Experts of a small language model: vocabulary 4096.
Below are experts of layer 6 (counted from 0) of a mixture-of-experts language model. Rows are named router (the router's row for the expert), gate (a neuron's input weights, with its number), up (a neuron's input weights, with its number), down (a neuron's output weights, with its number) and show model dimensions 0-159. Each number is 500 + 40 x the weight over its row's rms, rounded and kept within 0 to 999. Numbers have three digits each.
After each expert's rows: "comes before" lists some tokens at least twice as common just after its tokens as in all text; "mostly gets" lists some tokens that are sent to it at least half of the time. This comes from a sample of Wikipedia text that the model never trained on. Tokens count by the router's weight.

# expert 10
router:523454502550480456496468530447515529464543423491422513459581586524589574572516526519542529462455463543455421538479503523495525538509481498521519487491522531507479546511437485495478599424501444461458490472523563549534447447502542449520483503453499583518483553475548470531464457497508523476469532497546506516455494513504471398538459521517369527526521442546487508453549459578449512485532493496542503486503489503423506471456466565453447509531470482511565540505516520551538511492478458
gate0:487591474537441513482532558509507497498474529493606406473471495531480519511507468588535471460484480506454466503449475483578547540508534436458422430479497481535453502478472549509515534463506620504496439485505513506440463517466516577502557498488522552500564452524450464546514488572457482467483533544482541556536567561495516549530516498463467538474487547421472456561565525531523470452520542430434526480500522484548495457509491490450507512461471511441467456550440441454525462482471531
up0:491534488544446499431510495513532486492495553442510416563470488496536510535495443649522475448537575578531484503452509490505557580505483523495494524447543523496431478506450542568477522426500565507499432450546450483480517519526571504506597473426484535488443410521538479439520508535516455441512532551514518479497507541547573506513534467523437477478568510470500488464513558609483473441510509421492511483490521506532507496499496443476455509499497518541507476571431406478512523464440474
down0:483521505552505502519519474412527529469486457483492493499441590516499475489499540499472491426478457533503492486443505455462525492456554518536488443395487537531484491500503483546480499490537538489522489485533516495544476448512504528483476501454422509481510528425508489485494449517421486484435487515518453434462478485550516512507485434493511487496441531500523483518580471497469551469428447506507564490473480459411465508499451529481456427533508484502460444487590501548493467507495526
comes before: " ", "19", "20", "10", "18", "15"
mostly gets: ":", " –", ";", " /", "19", " -"

# expert 14
router:481570517511526434496502521508496497474518463516559484457497445486485469475549558443471536464483507531446541443522508457448572529399426476492449482523525565546519529476566473470530464486477516457534531461522487538555462484550479511490448474509535547497534499477521556482522517460472450510508505481466533451520516503527460603464520563513491525491514480526502511548558431537504506407450585438541486502519435523477523439445475460562505446506487488531474566441547507493419499514501550
gate0:523559455532467439582584501509516521479540484519525499573512474500484423518485451577494500423515465501481498538545541442527531499481535473464566531523475521521549543528550547534539508472473533593467495530471523499461550500521550496478474487413483482510476566577451513561480527578483431489511523500494472471598535526454508421536554516515537503518464564568485497460560557513503480423482570482467468497549520498507573524498516516552433465530552458535480435501525512517406475531469482
up0:481408502491482577537487451511471506480509556504494566479514486452524409461443461530497552488503477530441477460464460532429535435509479478550423495538482551489409508479426439477471544434499554509467471445495542419495596482477536549569489502472497461484533507455544535498477461508512547429487428508497524466494474523468467483482506462389479484482447505513471520452481524469454444499543401503530552455520574434495492534507500450471570556546526452491515529553553457457424488520479458
down0:490494522521473490473511464455454476452498560534496489515590477563542411473482448411510517476480504505504438551491561480484504525502503533502517589443528470487531547515512495495499479476537539513493510494509514442533551432507527458443517472487560526540489514495404503492547472420546463550526458527395517509496501560463560531431507423497469453478510509467526439556558421454542557477539486508402480482496453488437397462591525479518459415501478510494480472416492530497525542483492500
comes before: "20", "19", "1", "0", "2", " The"
mostly gets: " m", "v", " ", ".\n\n", "ov", " dec"

# expert 4
router:496454517432457459497497494517489473493508510563496506501489478467487488487471432457532595479516480411518538498452571487554465504565372545446547459517433443466404496524457456518486515494494583404585544534516441477505531529472564499574451449470521447501540425553540546479484510560529504452461448552532506507474476442486460584520477529516510446496437564566507469471516530426486490526508545431500560536437547535507428508505451520461538476539486490486507573509576504470438503484469489
gate0:503558411490482423575532546406533487557506510530496515473512548481501525543483503508439497465488425461542539461510507465495514427525530472531595501488497579467503531560506593436499455512553488549508572465501577558475482487534556483450507544506515516531531538521534532555496479499520451501506505446513521483524456468549451524505531475475491452511572496480483502503502426474476485489474512567517489540518501503532539527530579507509498492496469496515554546475484509469398503519499481
up0:493549402487511441500528523446550551470500525554501541486495465454564495481500514445483494509475451487458489497547469491470515544531446465518501553503493494487536500512517544396529459524533479542455509503483538587514580451466493506492489531471494535543527557505531492466508483485515491455527502500516567467571483473487478502533493491461530517505497459512475508486557454460499522462455449477475462541502517508581571585513554486526484575411479462529491546471546533438490531444504520
down0:473454559485570544474501521527442511568548488473539375514560543500446470532466505472498476475443501563527534518468510542536525466535517496506466430501511476508502546564535430533471468485467513439577506494502551485490455465470488475439559442553451466516545455495506560548522467448523478535489481528587489546443505484488503473471496440617539469497460474508513520590481540548487505496519547460504553452476438457508461458505431493525484405514466513540518489498439443599492490551505552
comes before: "-", "|", " and", " he", " which", " but"
mostly gets: ",", "\n", " |\n", ")\n", " =\n\n", " and"

# expert 13
router:515521492499540461527507525459458516502464528478502461544511459472430537546592535522555478515498514472584408492552576491551474502606568443456469531504449555579514432441513520491539451525518484536480540498463557465495571543571530474445517522517493424497511528530514504579481428565511541532480563545533551556535514538443547501483519492486479472452511521470525498486495438451611540555538496520459487457410589458412478484466452459536503494531439437399461534553440496476448552460483550
gate0:541489469561490488502523481473540531508494517490533409456413466500528490521482506504502424504424479498554451416509546499487494582438496478466573546448540530464521509514546493450554467436470514499475514560488481441471480574483454523486545503478530478444469532493524605528472521513540492537521529537561489451529505534549458452518527536498471483488491500522381460406524562553481491495427558505483471461462440551557439527442506497505536503489543432488519538535490428498503500430544490
up0:523465513461487521535592488509462498443520488474558476429497474594448488481489573476527536419456448533510512506570365471489542530523495521424506573469484564494514500503519528516517531480490510547527479539520488561507501552510482490527487522566559508503457444576521504490494517450583482504528470520479512494560537488546515468509504519528518476537475486460456555457492568474487501558570402521493491508507543477564489427471487483507463435470541420428436622523534426464486515452493516
down0:476507490483515503423520513490457539561514459511535475451548476496466474528534476541546533440474472549571471501479487509522471435461493473527522532476546505528561494500513500424562548484497475463439452448498526514477495478582504507503497453500445503571544516557637501507456502456531430485547539518435530453532539463539479536510476463423509461580481501503434575461497537436493512440456462525421505503435537467497441497604405604545471465506498472516411561463549461466485424413520523
comes before: " of", " to", "ing", "ed", " in", " for"
mostly gets: " tr", " season", "ect", "act", " film", " known"

# expert 0
router:490486523526557482553515429506510532510506486524490510515432492523460467498546513548461480430489568522460473509424507491461487560559506544592426529510570470480535465523471490512497554445463469479455527474475518477484421530524485556533571448512515563540522554491509468457490488450426547525480455448498495516447545444456474508488529431432547513518468478512457468586451569578520474471550481484401560571496524443518540498435537468445476473537522529565488473454522540472511507448595487
gate0:464539575470510471546541429454496534557527512547552496506520480495400508505471498530463494456465501500541455512429503457546508568454468498551472509497515552546489527486506534455456537486425490574537568474509538504518458449518478500573489454481421445554519485541520498466537458408551497530492498518474593511462535501488520509518527539498519525451499434446550504483454455503517497538543500468551431503549521491499467517429484364536546569496483476507451477473526460443536479472587482
up0:517488468570501527467487552534528481473501507468513520458491460494620474468482526464504503542500466496495586476533513506536453459519538429471509488497447453455467389478478486605516467502555488448486456482483461521479484484479533581459543492504548540425515497476463551504508572625469471500493532471490419507491489534509466483493467455453528454513453529492424503521517500455443466456454466503480542536465504539500529504530524549500433447486499490473529509581466546562425461551407547
down0:430530491476481547556451505544476577451474421457498534495487479533531558514523508475434500593495466500486515470535452532509461457462441410531499460550501466526602508582463476524519499478532426456587526545512547527424504501457492525491552506538425494497530491494457486480469462540522467522463570505472457498426471508523461430516487460493477505546489399495487450471482477503501500523484515446504508535464547517518505478408545608462546489525509508486486457465543510469501499464477524
comes before: " ", ":", "1", "0", " L", " N"
mostly gets: "-", " |", "|", "===", "–", "=="

# expert 15
router:500494503477463491464498457468504525530535521536479468532508508468576452487500441514452478445540435497493472484474490470542516483516528555450581580485442519427518432469496491525498503497565542504480472536510489463475501500508488504539510528485456494524510432522462445504426454554474434459445481546450520407507496510562481482406570473489509537543492452419531503458555454488396513457436486408492461477583508512515533518496462426546444476489518497427490484524491520462589459509541530
gate0:489538487594571514453532544506450480494509487494493431460540529572455481566468471546483492434514497494488455492536493502449459441488553443444551443484471460546529501510488525558478478554402543550519489465470492483499509420560482487544523534481537451531495483488385510495522435452458515406509469539428482480515563458555457481524529505445509454454520486526564493488410437551512556548490522471462495522472476554513488476474500502559480559563491469433413538547503484518508445555484472
up0:482579515460463405509479523511522548443535508567506488505525502506508544518492499494492482598412485617437467537530476509488489584480442466522408460487549438477483465457551541484544472505568469462461499448525521493520479456502556484561468452497511467449523490446542481431467514548433556511558495473542566478512491517456536561550429500467502463513468516460566558509600542463483491482524509545493454493536536517476561500413493405447503493529548535469566487449486559572497559542440524
down0:469476535535464491435469500494536481496475501525549529550488497479452475585442498511524514469459462508491374472505401494467418483602532488489579473566538485525516459490557550559551491490477519435486520539525416529566502538525499459553462514520524482523526478482427529478464469544608497565518465490486516447462566485458521479511488474485457439481455533526606518447434432540526497408531492569456435529478492501478483566494479523481558469481537470513466557554445447481517492505512532
comes before: " the", " a", " his", " to", " that", " her"
mostly gets: " from", " to", " for", " with", " into", " at"

# expert 1
router:476474511500514484520549496518547491502510513484465512482603517567529430442449561474511558531450453532499439513533530497490540530538554487491528495492575483616449542532530535467475454536475531550577454479495473585482491500452505531477520510506488427499570544435473547500505456495586515556423549516557477452498509521491526457504449553566520461464437483454460504546520496453438490514518440451594455442527471472454513495537497486440515520517478519426458540524441628499520494548540479
gate0:452478592541478529426555581494481428507500479511540550506567465437496447486516561416494509586501458509503516466485514464530477525503486532499462504580499517520492496537531511473524510513482524532439540404440477448514473455472473472476482435522497534540490526579617523521499429474551502551560570507519490407487416505503516486507516541512482451459536490495478429507514520451510508452516418542543496513513430525518498491455513515533484484497495587469509543579489512554518497545523480
up0:515467406422460485507487453520502533501554520525518573564451530559464460466475492493498486439561499462477528526466528547523507494475449496472506488504594488415537583551508428448461502486503468524503547477501515531493509455596531512565462485487488492465561463550465427470523466539522547535417497449442473493477466599540516452523538463536532567526490482470513570543504517529522548501483452541498516482507507495495523503491500486523530484405471492482505554586524432486501447586464495
down0:494539496566556499510530469482477516478509509535477427505411509431547540516479450532551585519477486506484505574497476546543438525467441488455514478546583496503452439526439483535515503555537477528487443492562455456473518502489529463471516535484469482525477486521540493438519503430512479539537574523451531531473505495511513486480558397522526518548583510480484484454493473476509509554511458474525547554545500548495498525516466386471555472502456545483487439501484456508511454521495562
comes before: " |", ".", ",", "–", " |\n", ";"
mostly gets: "0", "1", "25", "13", " G", "7"

# expert 5
router:468527493456465525449484564417547482535444481485494515454508541489467456535492532524458457515530535514524529583554473471508578480488535451462452514495449550484522504473523548492477416523496475465498541572500495504588515485492453494504547507501519461579403502527513519458473536387583471517489515500500490477487493486558511547465459471535539477560463509442498533451498476452424497552461456543429455462444454514500505481428569521523503527419478483559544499553515571503534501550421524
gate0:516521433467494445474514496548516579450525572497497487486522533443526487498497538506580484606498505459489452446512447459490487468496445493517460479521417440517512484431502462463505452434477421427420497460535508483475485474491547570570528573427514450450558538520475447480490503518454530494542521429537529499492546560496510485503559580497524537579471544450500592551483464450550523458473519454509401550532464509464522586487494415525548556458491495495566504485449421500480482455468553
up0:534576432491520507566447451489534621439472466511553525575400521488481506503530432465534499532509487510508486488428505561506449517478526549492530451495529473524427489497444437472532543514551478539506457543448574466552478505543545473450517506487501567512523515489491481558462475587530507518475524472385407484512456489504470531468472494439512540551511544502573517466453479464478437468498505515568529598440547486461504527460477516481475537536495458501546506480517514509436561553469462
down0:498463517503477497497523508525561472472418534460477484471462526554587491460492480494476430450430443510522510497511470491483471483461512530501490476460455514552498446491516444425445541454511478434523523505499458452527460518573502481510504548463486517533537519509504478513530493538490564513508499473490479547453445527505544478553553524400481520504442407500459516510511545484483461427557502522487500438537535510485440491479484525527520518429465501572484446539495533517514479560449519
comes before: ",", " was", " (", " and", "\n", " is"
mostly gets: " he", " He", " she", " team", " She", "ley"

# expert 9
router:505528504460468533491487473472432536455444510475549478491494595569470431513478487449485452587456546485540551475470478476498549529433564500495505484507391527448496465458521502564482505557503504570413503514459457533505548481481511481452496531526497482529555559474497512477537540533474526567511515561500558469499514498477462500486434494523517439527555502396510527436451463473551520514514574556496477544548527493557502505511541591505488561441519490493602516546506465456519522490493512
gate0:517506484475490528450523478508565573491542539572452501518476474526525496461508437481549446526497490517473489537494546494483531445520449504543513489550470607554551482491476511415488485497473522509533513545552467517531479440519484509526486577470579523477479450510483443499442371557465424509518497472447511485495504509594454482527536530526482538507577528582426559556467464465438507511481530510520519582532551467480467479596472502424505456469515468448508509446457537543478506563445515
up0:507493499522493443480506541490513484488542490447539523447516551497481459515506446525525564484540437465517576464501472478490539424516528445471491436499478464408507479498504528578463587519487548542525530559455534545455476502551460454522602524459507469563504493457472500450547570543474499445466532566482458458498554472502495534494494435445462415503565485451563453474560476461467479544528447490508566543517517491541460514486511507474540512516493532538552481503538547425497501527521527
down0:416546489539529489517467445469488467511535504433560540535553483520461508525471423500538511503487520527570497444517539506440536501505486500454468448566459497506487608529514552484472479379532442527458540533549587607442527482465524570489510482479508440448453523485553536546512523539497529530486455474496587447458429474554476503449466451510495487435463466465551481487456496501495513540463511539480484487529473492573516559475446518482520492528509503499480573489499456509538443440506593
comes before: " of", ",", " and", " in", "'s", "\n"
mostly gets: "or", "ical", " States", " University", "ative", " new"